Experts of a small language model: 4760 steps.
Below are experts of layer 9 (counted from 0) of a mixture-of-experts language model. Rows are named router (the router's row for the expert), down (a neuron's output weights, with its number) and show model dimensions 0-191. Each number is 500 + 50 x the weight over its row's rms, rounded and kept within 0 to 999. Numbers have three digits each.
After each expert's rows: "raises" lists some tokens whose logits its average output raises strongly, later layers aside. This comes from a sample of Wikipedia text that the model never trained on.

# expert 97
router:497509524581468534476479493472449425472627451482500539429545487549530440470530473583471567603488541471442488524476428635437566508543545459445407523451414414592495533514467430524586522447494462506435489495399458455534465502433477453457435411595515473480536557596498546420535526409505465477429534493433544508461500513434531451421478391551502482467573501427479496455467489536470515426457502552515405466481523478448457475523538552561514499609452497556544467434517408436502527448505492520583489463416449545547484567465549568538395441524510505577445495461463446505451528471535485484
down3:469487454591496555578510494443476496488481585476443558460429477573503564490551505526581410505489446516549358540498423486472501478588392443449464491533589509537501520519372479607557530578564546508512505496486530432538544497559560472541474576570525606504572490546371477474483434406479489496474594477540530500461515478578504480521500485524434458450475512558551573446546489512479425550497523497459486528501594498510529480505435542469551526491519482491568475514635596509443541435525517480438502462446473540572585542559470388508538485514485428491540422492502453511532472561536477622
down4:501526451501473444568461538496517581429450541553501520524564478529469410504492505513494499414453476502494478494593466522547419519476528469461416558463422520508396449530409564521505489343604540511513630505586552557566490458405481423437441477495517529480485478552552447515397525443592440519508422438431483507610456593556513588498505445464443500522464582452499577532531452507472577482458525489483469566539484539525529525503492464459435450502495467545542482474559552491447425484604480424494528434543512478482506463478544475462459599590515418486555452529519545484457493522394478586
down5:423575466479502500466474571571483483491506382556503396516491510485510433535468556558458493507445552522493563496536412554528488476530466493533484490585546532531462590431518509582433535571463405496451469487444477407509542496423607509430494534548473543523487547486568541448513437573509522553554456553485474536418517562410479439456562390473550465504466569504534532449452504600531404531474516524498418420584478467503444573428534591596498471518546530533532453417476566448512540524502498508441529550432448451503466497385551596478591413481536570394530497553525497503487476513566525517
raises: "\n", "===", "|", ")", " |", "\n "

# expert 27
router:522494572477491546431502492507495442486546489421485505469571521489483543427540465561461608597488586505473467443443463548481574480560561461463419537535497447528534551523514422508496456446540512525454472518426432428563520545443421406412514445570501537469603574529517549457502430453510483526488584506442551495454450541439586505463467369545531470497583549320495549480494469576457505475413503539446430493500522532434467474605541462616529520545493437498540418473492425485541426478474548523553429412464457586544500524503536522471458488550486495523396472464469442484470472468471519458
down8:524509426496498599424475528503491561481516530569425500517541561442524518394455546463388479512599528441514494535462530455507464487529476520436560565473527704499516506490530488298496504506494524510566466574446423554509522449549552548408536534529484474510591480561550507540492537532478475516480525613560444488441508528510480469517438567529503490484419549445486454540508430501452437532541516531478541550554415442548480541489449512473357486461538507500505461519440452452467508449479404584495498431548457496474508548499531542574560425452523541407564471468528511500535483463507532390
down9:535507525476517488438499573479495454494516539467526509488456526511483559530569407476571499652452516521483426541500482536481459475457540533500535449504519310515534488541515435611544486501553548437520464520417510497431479510576527463515488541527459466459417400545530514520509515498448413566498486517509538464421475487519531506493568428564503479417538595442578542460501557471610558515523386494455424461503486600512381481498621528510457537564558598452529510402509449480534506454485504441530597502533538612513485495494531494501526422462429436487383468477515544529540505492405515487
down10:448482501479512552545512514520491540572472528609504526484537520512456482463424562445457426510513473472507561514445544550448406451509491472503556407475478569518430604517460481454572501620542525476507482514432438526541466579536543474437463506468504518523456532547596539470526479556456507568439573556517533549460519492408490570525506471485540570596512495465479509483456465448479535526513447521426483506543566499477475564439429584459584434521416550512441467410513428489465579471457529456544529430468432526528399497384514486385623382499438623397473500516515457456503593527493476449
raises: "\n", " In", " As", " He", " His", " On"

# expert 59
router:526512572598512502500474491467509543503519456458431550401426561486520436459588554570570567536446566499378443481416513499422503520591517511489456452403452394537508513475572434593548482498579499547437435559522402439549556447422414500488384559519451514511577549497537567467479519535453524431424471515473486514446447496510563393409463476472469509505477503402509491466462409515444442440505505577597488484435493530506423460468530511600542532491424408562534485520499465453495447483460524549509430510466453571495501556503474504566470456513480457499511552475424487416434459517524523495
down0:599573375514514485563418489478548579502504467515611562552389446447356516588557473488442510575546552504445508514561455418472500527431496537571561426490491535435432490529537517536465480471516461471471555482433515450441473581525432571444488537527402444462462468485472475532572399476510526476467496607492449459488605541487479504403404520576419444468490598501502473449511457570527495525493543536543554518510382515470500550547503535489496496526495501524448416562510527491459468524445569502580497463527370470467434494543467471501592504530442505456483517479491392549485536530506532517
down1:540512581464391504513408503537517449457469546537551596491530579427510453536569509479521521546488535433476491483508484498465558498506421531492428564526496508513433528536470449520423524519450521505518487420580504422532582469499533485506485520498493595449487500518495493519492547453398552486509535484488473552589560476448516481607513447434574417518509441568544428457539551481573552358481543463405443466593476548423562507557496485510477472502421508539511575579488434482529473616473584420393515471444431552496561490510500401602526456571517605471460544489537468444526457567486486605
down2:521455446484422586474546462563470612518529493469486473576500512524419452504492508495401539544580536539511595547533437507447533455444467472501538471499492632500432508502416473459549504474461473505514491509490543577480496457466461514396464464475514491438451450438478436400510465491545503588537372496512504464486604501387577500554494506415522519576578560409403513554469535597420499472520508498524477459539470493573563448523490557535543478474507511479587501445473413451502582441466537515476463461558449559512601465500577461380553502485531433469595517527423428487422554547521504535
raises: "iv", "int", "ss"

# expert 74
router:472458529515489545391450506457504490586564528410457438481433571474473405415560572600605585635409595518484462460487539489480526505512563452462425517498482362558488536534552503571507469498524469536505431515459399446548556507364381492464532521516529571474533508518525507339561530466440509453465544514537468471505513530453549512480523434472509478491516494445466463477424558498441516524532464499517465469462546492503501451546529522540517513533477426588538427498461449521539517449438549547527470520467421595451509515488529488581391479486541459512466523445460571411431547478466484498
down0:524499449521461383452489546500462520561527540432513526501467557502546565497431445493459435535460498565493502518529421441515525522407550499418484495555583464439504438616552505557434571531542541469485579527546611519514498539478507551526519471514428432534515466531474391433496535390488479436579568421526444538620531517533489476518537503446471541491528439487541559490537554456533554534509512456543462552518482565471494531503498602447624472431527433539467462445488625636540445475470434505561533491424428456438438523504509506437432463436536560461471431529469452498450393557562502497
down1:477485492542508445597525476423494505461457420433585496493450499587524466580523441461491394435556406428438513465524523509420543397423596534556554592402472392521466462546510557472549537542508544514503507515520509487463486515449413450511499545436528497455533548449535485505466438485487479619452523485588437541519477469480531392539545590447458451545633589508518549469419453447517505467544506547466563518474507537556536501573446512541438532479515442508520516474533563490555529453531459575541456588480514471450447512582605566578498541529449443558461443511427514505426508571486445473
down2:492501451560508474440538534455552501525465405423478503486487493484574529571458516526459476410528564501454612428505536441461480537417513587574517514523402434492518465597564580498545467548420440531498497401493560494591434386501475535499550517445447520446546495555496560511492572503418571479483512498494444471467466496491555501481470534471486535559594480569500437487477513398520410505426539486493459576559464517491558555538464447435477511505436490471546477499506593460453575570623460508534584407526570394549508514549544462570446535541409524572551513401456421527560446503517512494
raises: "range", "rang", "ay", "ower", " include"

# expert 60
router:517514528590518486469442451477457450520560569453472506446473489540538394407471495534586525595440527569482477489502418566444519523506521499467480517470502380539537594551482383602566468456492512490478364554502463484566547508471468474465484430540505562534632586571471591482462507529455431460461487450523581474486487503507535446469475477554550481519484462414459463404490634525473409501521507497548425536483486529443482463525497467558519472581368495565526416469499440467494500456448536568581468464462448596536481513477544488528500487558440467553443533490453515485421424519493565578
down0:392570447486539490570551528475536539564553519495540478458462546557467511492452481458420464540527547372548508553493572500601575450625532461529596450555458521533482555472597488501644565468532618474481510496453444474441487441524496461506512485535601496544510534523446492524477562583606403468445569469431528521482548550491546488461532443490486510506481448487494529439510423575485617546508441528554440451558516454539518482401504558505483497488517472512519593564488535493415467547431479455541543504466563510465495455382501503508532603404565444450467466439530529532467482435512526544
down1:506439492520560524586479523571526427387495511404506497504473470461449439440582491463578453526564482498497542539458566517565387491550389482496508500444513463553528503413435410533499603599586520503464514476487478474526553576485428441488523550568502493550471545398464448495466459444545540488449488427565441515469448461533527464550547437582527505398506462545499514568479420533589471516629477554431477526580479580545496539560534543538554484391562563490447428476430427512507509485511492485539484448579519521533494590556471452460490531506589455411547529554429508503524575505476538530
down2:588483577528594507544434505614487482463513506418500550545514581447500556574405575527495512520472432516530500445464548509516484398431535530459500501395433409535581449511504476486523527498441585470516529484483473542492444467491479579484447420477443533477472568480579541481583452369477402497487530479518485513507516538386503551500493491535559428497589504559521472478478421495507523563512489553546515343471609467481486556612499506438612614556481549462506531500505440497485559563476548542527515491427519435492521477543446430527487475537628447509502486524562436489472450459497549523
raises: "ay", "arri", "ender", "ain", "ly", "ig"

# expert 153
router:454521587581419438408489453466477448493520489469501573405399566538491525441537519599580610578409488470475457487446506521520594487515561503503469487556484346524455551546469469651477483514552451504427411538489432429583465479435500445460466475531500520566593557504554522467531481474537465458437503526511567443474444502476481497425412477439560471516510420427496499524531545546529478478478531518477419446464505553485479445524599479542477527533476498567581516474556453499495434424469513505529480465445430581491442516506564495546513430569568533539435479448445540414435460512432478530
down0:521467456485504465525437579457517538483389539475545556430593560465488509472509497604451565531475484454464433534506379586492512489471528529437561501515460545562432420551532506574517446579439578469507524534543525472458512511508486429501537474612442600421584480517519452531496493571619494472345634488454499478591528469540440508477544440557422528502514512507512547445541519506469539490511541487491535425470545492424464469455576428557428541488598537446522511454486432484436447557518531533521487577487532450499455558514439534405545508435494522516489437471475506472555442550380567490
down1:509571436521558440409604492537508445431398409419516528508466481423540381516661478508459465472520529477518508511511539428485532511506549448493540401457506443482482519565425506601472583516409561429470471642513625444510444534474550393510480524491481414522429465502495526521488450496538539519569638541540491474575541477473575458478437490532476487474500544516467495475395599498520512532542559487535464555479496479532458496534481457511476526525556589520547521447479508532519496501538578526545503431540512454505510530543513490518526482479535470496545343613520454513490522518426438499
down2:519587530437682460475487506488542535534530455512625487520475429550535447575488471524367503487488510460531514569494508500443500523506502504468498521476537551439533509603553491546517486431450441470534445469537550505493481431502482496448473450588454516418542512497462490500517558497525497620491477514589598483533528382489516552493429536473560536607552448506433425524411594541464548530439460496540507503442560408555479485622519492424501502418542459506543512528460426509486512488461468565490440426425465536615562541557529459511495481490420509505533506563364432428526496509454511529
raises: "anc", "als", "ort", "est"

# expert 0
router:533556526538514536453522424472532546561543559471456595477511497492511465490528480569592494564480551488411432500480419574487535427530541466463472534509498371502462486449540478591489480473523528517511408590509425458522511446416428450435452493549508485539571581597418577455437433456435583489492514464479564494517414532545581447529475519474508533547527442389551496524404579479495498458470477563469460479522595503431512474481604563525516564574476506531554446482504449506537485465466535522579516521408465580533527544460574522557389453533397526598468465473462523520470517398544439508
down0:502470545353433546443482474481575536612488486541527603500426432524493513446467468535519473514463578536385460522448451545505446524491459513419497543530544487501466513561508558520494459461506528540454533376445432440536459445556473546548498561470474621474595564486551492448537628581550524556521540504564547529489505414560538516489511434434504546470472497479544578501478496470431552535462483430563527551530458495479443451437475491564459474515375484532490461543545529463510542478555370414518416472416458519424576514438464477458435502449445559530473486459569461560544566458476467541
down1:475454524521539487508516449430518457491488481524539453512480444455560390445603491496550493469597461459537595514574525460488508503482410471433510508534397461480517481497528510431421549533496438561466513423480479467598487462488473509491489497478382557338498540570515480495478499577417528511531524565509552525508420550505501535527439597581603516476553478483498478497372486538492476516581499520543469527441404486560532501525485457473482523383427520403495499491481437456440596469474462503443561392604477564519530501495464455565482534516531534582487497501608501451463550594512386489
down2:586572555423493446575446526506551508541550460544534466488481591500482540608495477567446589372485485530492554475485471498518489473483473506497387539484530463581594470461515546489557501378544471460538417440443501586378555446531504512480526545511470510538527449475446511516451446496506430494452505466608547469401470485456445439507498462535384486435469527613471490514514574480549524449569520456499432500490606509502578598465522459514458494463564510472472420510385459513418458453536408470502417576469421397481496532513491581522446449532511406510463495508507467467469525480547527501
raises: "oss", "un", "og", "aid", "ens", "os"

# expert 129
router:527469533498578561482471502504477451560589520436476533486459539468392513444485548520571567464480499528457409508453501606503579465556555502450491521440433383528524499458480475617552440460552503509452493529471420410561470473400362419524446481532524540521568586513560491515539559448479489471481523407515566448460427520506521502493400437543554538502528498413490485461532538513513478500510440506506516520483627510417506478522604435500487535551375515575561400508544485517455491466500535509579490501447459600501458464437503418552393480552488460488449527473490554427509484438455543426
down0:499456464486474474544465485456602448453501445540587492479555527524489504572503436437515475483510530461529492400527512512488455522421517486462529535518527521405420450617521591500490530524465591546526525516491567504415472587501542483485515461502472490443434471554424429499533502509486495438571334456520485532520590458464416547491594559494585453477578500467525469474535503505496579444564548443582567604464497550496605504562412502512473575548551490498504550439442491444517417392508418530506482450516534441501433432534611521499498534379467468577528506537533459553574542417484472478
down1:524548553526525416444539491433468438388494488479506478474539465507520492511465413476509438484458384465607419493491447511512474519464539483569472530553587448466528420558508516601481476476542428504578615476504493521518394513482504506486441455401440424509468474434568448486421527433417522517481486545464473507504598553469517460507473545484483476540531576515542490535477523495472570571562475583462432461505516521504495595474511431444549506507490465462512581483500496467533397536545499526430479469397599537502558495566497496452520529506395417556510435488414472539398436614540617584
down2:584456505504566512537484544468476507489486519512498557449605507481603546542531462565521550537462587469503471481440561549435455504518548480480559502486437497639442539554485494625497509448524576520469520493550528525501446521530419471613498435512565557477432535491587515495511561416559462457487464524487493479534504508480565525477377456388461456469437588553483520440518521532467504406565486447514393476525357527434538528599473474482529541525500567448546473443570503445513476424411447424543462504441532538479455633525482463545535487470516521515543554412523559432486563502529553420
raises: "ict", "ays", " appearances"